Weights of a small mixture-of-experts language model, trained from scratch on English Wikipedia.
Experts: 64 experts in each of 12 layers, 64 SwiGLU neurons an expert.
Training: a variant of SOAP for the experts, 408M tokens.
Below are experts of layer 10 (counted from 0) of a mixture-of-experts language model. Rows are named router (the router's row for the expert), down (a neuron's output weights, with its number) and show model dimensions 0-95. Each number is 50 + 10 x the weight over its row's rms, rounded and kept within 0 to 99.
Before each expert's rows: "comes before" lists some tokens at least twice as common just after its tokens as in all text. This comes from a sample of Wikipedia text that the model never trained on. Tokens count by the router's weight.

# expert 8
comes before: " |", ";", ")", ".", "″", "N"
router:53 56 64 47 58 47 65 57 44 74 64 49 30 67 47 43 45 42 67 33 35 52 48 47 70 54 52 56 44 52 49 50 43 47 29 62 47 55 47 29 38 52 54 50 37 54 29 52 59 41 75 48 56 46 59 52 56 56 50 62 44 55 62 61 56 54 55 46 44 42 48 56 37 46 39 30 50 45 65 51 45 47 55 61 39 58 37 36 59 66 65 46 53 49 46 64
down0:48 33 63 47 48 47 46 53 53 60 45 43 53 59 42 41 62 44 50 51 53 71 45 54 54 48 47 44 49 33 49 43 39 41 48 56 50 56 39 40 58 34 37 48 38 65 57 57 37 58 52 60 54 73 41 47 66 47 64 52 65 48 62 71 61 44 40 62 46 47 49 75 51 58 45 60 27 61 51 29 32 37 42 53 60 42 47 45 51 37 37 63 61 41 52 40
down1:47 68 47 59 47 61 53 57 35 51 48 55 46 53 54 64 39 61 48 50 57 53 62 57 54 43 73 71 65 62 52 32 62 51 50 56 44 42 55 51 49 43 58 41 53 41 53 59 59 36 51 43 56 35 44 50 42 64 23 52 42 38 25 58 43 50 38 53 38 65 40 48 63 48 35 60 67 41 46 51 43 49 34 35 56 38 52 39 39 61 37 56 56 44 34 49
down2:51 49 54 53 52 60 65 62 53 48 61 41 44 27 66 40 74 47 50 43 47 30 52 51 51 52 49 60 55 52 50 56 42 45 32 45 48 60 58 58 55 39 57 74 56 46 44 37 58 51 58 48 65 60 55 62 50 45 44 66 62 32 36 31 44 58 57 57 58 22 49 57 55 39 61 54 50 48 43 60 48 59 52 49 53 23 52 48 42 41 61 58 47 52 65 66
down3:73 41 41 37 39 63 54 45 32 44 39 68 51 65 49 44 38 55 49 47 48 53 58 55 53 42 51 41 50 55 57 59 48 48 57 45 35 36 58 48 62 35 51 62 58 50 57 51 57 52 55 51 66 46 28 37 41 54 63 59 43 63 59 49 35 51 46 59 41 60 31 65 52 33 36 25 35 48 57 51 53 47 48 43 49 50 45 50 35 47 38 43 46 23 49 37
down4:33 48 64 69 44 52 64 45 66 57 53 38 51 51 37 49 39 44 39 58 25 53 36 56 41 34 49 37 65 57 62 49 40 56 57 42 37 49 52 61 76 55 50 42 47 58 46 44 51 49 52 55 54 58 52 50 34 34 50 56 44 54 54 54 53 54 52 33 55 44 42 53 52 43 58 44 57 46 30 76 65 40 49 46 41 32 51 46 46 48 57 52 45 58 80 42
down5:39 58 48 47 46 55 28 58 64 45 47 28 41 63 35 48 20 65 54 62 48 38 44 49 36 37 35 34 42 67 54 52 52 44 60 42 49 62 66 50 42 58 48 49 51 50 42 54 55 56 37 48 59 58 56 44 48 55 43 62 45 51 51 57 63 63 43 39 48 44 63 48 34 52 45 52 38 54 42 72 55 53 63 61 38 61 63 58 41 40 39 35 44 61 41 54
down6:51 69 51 65 54 45 45 58 55 49 49 55 41 52 56 51 56 56 58 41 41 42 51 44 50 64 51 53 54 38 59 60 56 64 69 48 41 56 62 29 39 55 55 35 71 39 54 49 58 66 54 42 40 61 76 55 64 26 43 59 43 46 62 55 49 50 42 51 40 59 26 36 52 46 60 45 57 34 50 39 53 63 58 58 52 55 59 55 32 53 55 64 48 40 40 33
down7:42 45 46 51 41 55 43 44 51 62 37 41 54 52 40 71 39 73 65 65 40 55 39 63 51 43 45 52 44 43 52 43 41 52 49 38 44 50 47 45 38 34 45 64 66 55 46 41 27 34 57 68 54 70 44 39 48 42 58 55 52 48 40 35 38 45 44 58 53 55 49 57 42 59 34 68 40 40 68 50 50 40 51 47 58 60 47 28 47 57 41 36 43 61 36 43
down8:21 41 42 42 62 59 46 55 36 59 41 54 57 51 44 58 31 56 59 63 42 51 56 51 43 50 42 60 56 57 65 52 38 47 59 67 54 56 40 44 62 48 31 50 53 48 41 54 36 40 35 43 40 62 59 53 52 39 40 53 63 44 43 64 56 42 40 24 42 47 63 44 65 51 69 55 65 45 27 43 49 49 50 50 46 37 71 51 41 45 43 54 51 60 45 48
down9:53 59 45 48 49 58 53 52 52 59 55 60 45 39 46 49 66 40 58 44 25 49 56 62 58 56 51 59 50 38 66 46 49 27 46 54 44 42 41 58 46 45 57 50 50 47 43 56 62 52 51 53 37 52 27 68 52 55 53 45 50 23 59 55 38 63 36 40 29 54 44 68 58 30 51 46 57 59 38 71 46 55 45 45 55 47 28 57 73 39 51 51 37 46 49 43

# expert 32
comes before: ".", "'", "é", "ü", "ö", "in"
router:59 39 61 61 53 66 43 69 47 40 33 43 45 52 60 47 54 69 49 52 58 56 57 41 59 56 57 47 31 46 69 43 47 46 31 31 50 50 53 32 46 41 41 43 52 54 54 62 29 62 51 58 71 63 50 49 47 44 48 60 41 33 60 49 37 50 41 62 32 38 48 62 44 49 62 28 47 62 28 50 61 49 45 41 42 58 54 43 51 56 55 56 50 59 50 57
down0:66 29 61 54 51 42 41 59 51 37 52 44 60 58 65 40 45 59 55 30 37 59 37 43 55 43 56 45 54 46 45 48 55 53 72 54 37 33 27 65 43 41 44 31 38 52 55 37 42 48 40 53 61 43 48 50 42 47 43 43 53 45 54 36 46 61 58 35 48 34 62 44 56 64 52 42 35 41 41 59 31 41 46 58 54 58 64 58 50 45 33 33 47 41 59 56
down1:55 44 51 43 62 47 59 34 61 34 60 48 44 49 46 47 73 46 39 58 44 51 62 49 47 47 45 49 68 34 50 33 37 30 41 54 35 57 41 61 49 34 52 53 60 61 57 70 43 38 54 39 36 45 27 51 56 43 46 39 45 44 55 37 56 49 55 33 51 55 56 29 69 44 58 56 61 48 47 52 36 43 45 53 44 46 58 51 43 47 29 65 51 53 42 64
down2:50 57 48 38 54 48 43 46 46 50 45 48 46 70 50 65 42 34 40 60 47 54 50 54 60 46 54 83 50 39 58 62 61 40 55 35 45 52 56 57 33 37 47 44 56 65 20 64 63 63 62 59 67 55 54 34 40 42 36 41 42 61 47 62 53 49 49 37 48 56 50 53 47 53 38 41 56 55 46 64 69 56 51 51 62 64 40 57 33 48 47 58 57 41 55 47
down3:48 51 55 76 61 56 54 44 46 54 41 62 61 40 60 48 35 68 55 41 44 52 47 66 44 59 65 55 47 62 49 62 35 52 28 47 63 55 54 45 60 44 54 42 40 43 54 51 68 50 53 49 34 66 56 41 39 49 59 52 58 55 63 37 40 49 34 55 53 54 41 56 50 52 29 31 36 55 50 66 52 61 58 41 59 46 41 48 43 57 49 53 79 59 57 33
down4:50 47 40 52 62 59 33 49 54 40 53 59 57 68 39 53 54 41 25 48 63 38 45 49 55 49 42 48 58 61 55 44 51 44 47 45 54 65 69 48 53 42 50 50 44 56 55 46 56 49 63 45 60 34 42 68 55 50 63 32 63 60 58 79 53 27 54 41 59 34 53 68 62 52 56 54 55 42 59 48 42 52 43 49 26 36 50 50 52 50 38 47 47 55 74 43
down5:62 47 49 55 41 35 45 34 56 37 62 61 61 44 50 54 28 64 52 41 48 81 67 62 57 54 60 61 39 56 52 43 58 53 57 62 40 63 46 45 47 43 42 53 57 56 75 44 34 52 39 52 60 50 48 41 53 61 64 45 58 39 49 49 63 69 45 54 39 59 32 47 61 42 61 57 50 50 43 62 56 49 60 29 48 37 48 54 38 48 56 53 51 54 31 46
down6:61 36 61 58 55 52 44 44 72 46 47 45 66 36 50 32 59 66 55 58 54 31 45 54 51 61 33 61 49 46 42 45 36 37 48 60 44 50 48 70 51 33 47 52 45 57 68 31 44 50 45 57 37 50 45 64 48 46 60 41 54 69 50 59 70 48 51 41 61 37 55 56 61 64 40 58 38 55 40 42 56 53 33 65 51 47 51 54 42 62 40 63 53 40 34 44
down7:69 51 69 48 67 62 45 49 42 41 40 51 47 43 62 44 40 59 50 55 57 42 57 36 53 52 28 50 55 44 54 57 67 48 53 58 48 50 56 49 44 53 40 45 40 51 58 52 71 48 51 45 62 50 59 62 48 39 48 51 50 37 61 35 58 43 47 56 50 32 52 48 45 47 47 56 40 31 32 23 44 60 65 64 65 59 24 48 60 47 37 49 38 60 44 31
down8:72 47 78 48 56 43 49 56 58 53 41 53 52 47 48 41 71 43 53 51 74 47 68 61 48 45 45 84 37 41 39 27 63 33 59 44 51 54 59 42 52 58 56 57 51 64 41 49 66 60 53 44 45 44 49 51 43 65 36 45 67 54 44 43 52 54 54 34 57 46 38 48 59 52 42 48 35 35 40 51 51 54 56 50 52 43 51 62 55 39 42 49 40 43 54 50
down9:50 57 43 53 45 48 36 62 30 50 52 57 34 58 53 61 49 47 62 52 58 43 60 52 51 50 58 42 55 53 45 40 50 30 53 49 38 52 46 40 46 33 54 58 62 35 64 46 55 36 60 43 48 35 40 48 53 64 36 37 49 60 47 43 44 55 31 61 57 28 51 71 58 30 45 39 63 52 50 70 38 55 29 45 43 61 59 71 33 56 49 45 56 46 40 51

# expert 6
comes before: "1", "2", "3", "4", "6", "5"
router:61 54 57 36 56 65 58 54 65 42 47 49 43 29 51 60 57 45 46 68 64 63 66 52 51 56 54 37 67 53 38 33 56 43 60 61 47 47 50 41 42 55 47 51 46 38 53 49 57 43 49 59 38 48 69 57 56 52 52 33 42 29 35 68 33 44 53 49 30 63 53 37 46 37 58 38 65 48 56 44 58 61 51 50 26 42 44 50 52 45 54 59 53 71 52 54
down0:49 50 57 66 43 40 61 45 45 60 54 35 50 39 52 54 57 52 55 31 45 38 50 36 71 53 35 46 52 33 55 65 45 61 62 61 33 57 54 58 61 65 60 50 45 52 28 41 49 52 47 37 57 61 64 49 49 34 64 45 31 55 64 65 53 70 51 67 46 55 53 48 36 38 37 63 59 49 38 50 46 44 57 44 71 60 57 50 59 42 53 60 49 46 50 57
down1:53 55 59 54 65 43 51 52 52 61 45 55 56 45 48 39 57 57 49 58 74 60 50 52 42 57 37 34 48 58 37 33 57 71 54 26 37 54 38 47 59 54 54 45 30 32 37 33 42 40 54 62 52 56 37 58 42 54 49 44 54 55 59 30 37 41 47 39 56 63 42 65 57 59 56 59 53 51 43 44 53 52 53 37 40 47 47 51 29 35 51 56 41 65 40 32
down2:56 54 34 41 31 41 69 44 42 55 49 41 50 38 50 48 45 36 42 49 41 53 61 57 38 60 41 40 46 44 55 54 41 16 56 48 39 42 68 68 52 33 57 46 52 56 52 49 59 38 46 47 57 47 65 34 39 55 47 37 35 50 65 48 53 42 50 53 43 53 46 63 44 54 49 47 51 48 61 56 48 47 32 60 61 55 39 26 47 56 40 48 62 76 41 57
down3:36 59 41 35 39 62 54 47 62 66 50 52 49 74 22 48 38 51 55 54 63 51 54 51 42 45 57 63 43 41 56 47 37 48 33 53 44 49 63 53 59 56 36 48 47 65 52 45 56 59 41 60 55 43 54 45 61 60 61 42 66 40 53 45 45 48 38 47 40 60 67 41 62 35 40 53 68 42 49 75 52 63 64 46 51 53 64 41 50 45 52 50 50 29 37 43
down4:44 41 64 58 43 29 37 38 40 41 44 57 37 58 51 50 43 57 41 32 49 51 30 57 50 51 45 57 36 41 52 49 58 40 57 47 53 54 57 61 35 70 51 38 43 63 49 53 43 29 59 64 58 49 47 52 43 44 34 63 56 42 45 51 45 40 36 65 59 41 66 43 46 32 34 49 54 46 65 58 49 66 48 67 64 30 56 58 47 56 55 55 41 63 57 59
down5:59 46 43 45 48 41 64 37 34 51 55 51 42 57 42 59 36 33 56 49 51 41 58 58 36 60 38 48 48 52 40 52 62 45 66 42 50 68 48 57 46 48 47 41 60 48 59 54 39 49 58 41 68 35 40 47 56 53 42 42 67 64 45 55 51 63 46 44 32 45 39 72 59 40 47 52 58 75 63 45 57 78 58 59 49 48 50 50 35 60 37 29 50 64 55 49
down6:59 27 52 53 64 25 61 55 46 42 51 49 49 46 42 50 27 69 56 50 47 34 62 55 39 49 62 49 52 71 56 64 54 50 58 57 41 46 44 62 53 51 33 50 59 54 48 59 39 53 47 28 33 65 55 55 59 65 37 49 37 65 51 59 48 49 45 56 36 52 37 52 57 41 57 37 39 49 44 52 42 35 47 53 55 67 51 44 54 38 58 55 58 56 43 73
down7:37 55 36 54 62 16 51 54 49 53 50 61 37 66 60 42 65 56 39 51 56 45 47 60 36 50 28 56 51 55 55 46 54 50 49 55 38 64 50 45 48 53 59 45 40 49 45 31 49 42 49 52 41 48 50 63 51 52 42 53 47 61 50 43 58 60 47 47 45 55 35 51 47 61 40 55 55 53 33 40 67 50 69 41 81 53 50 53 50 71 45 62 78 50 44 50
down8:52 60 58 32 54 35 69 38 54 38 45 47 65 42 56 41 41 42 62 60 31 53 43 47 59 47 33 43 59 39 56 36 48 38 52 26 30 58 47 47 55 46 66 60 53 85 48 38 68 45 51 49 48 51 61 48 50 30 44 52 58 53 58 56 64 38 53 34 35 44 57 48 54 46 47 50 54 42 42 62 51 49 47 59 39 61 57 53 51 36 60 53 49 52 48 49
down9:58 55 55 52 38 59 61 60 56 45 45 63 46 39 54 46 45 65 37 46 65 53 49 49 68 44 49 29 61 38 54 36 45 46 54 43 36 40 53 57 48 34 42 52 55 46 64 52 61 34 41 49 57 44 56 49 56 62 55 64 51 58 63 58 54 69 33 43 53 46 44 55 56 53 22 36 57 66 49 59 59 45 70 30 39 52 29 48 65 58 50 50 54 36 59 61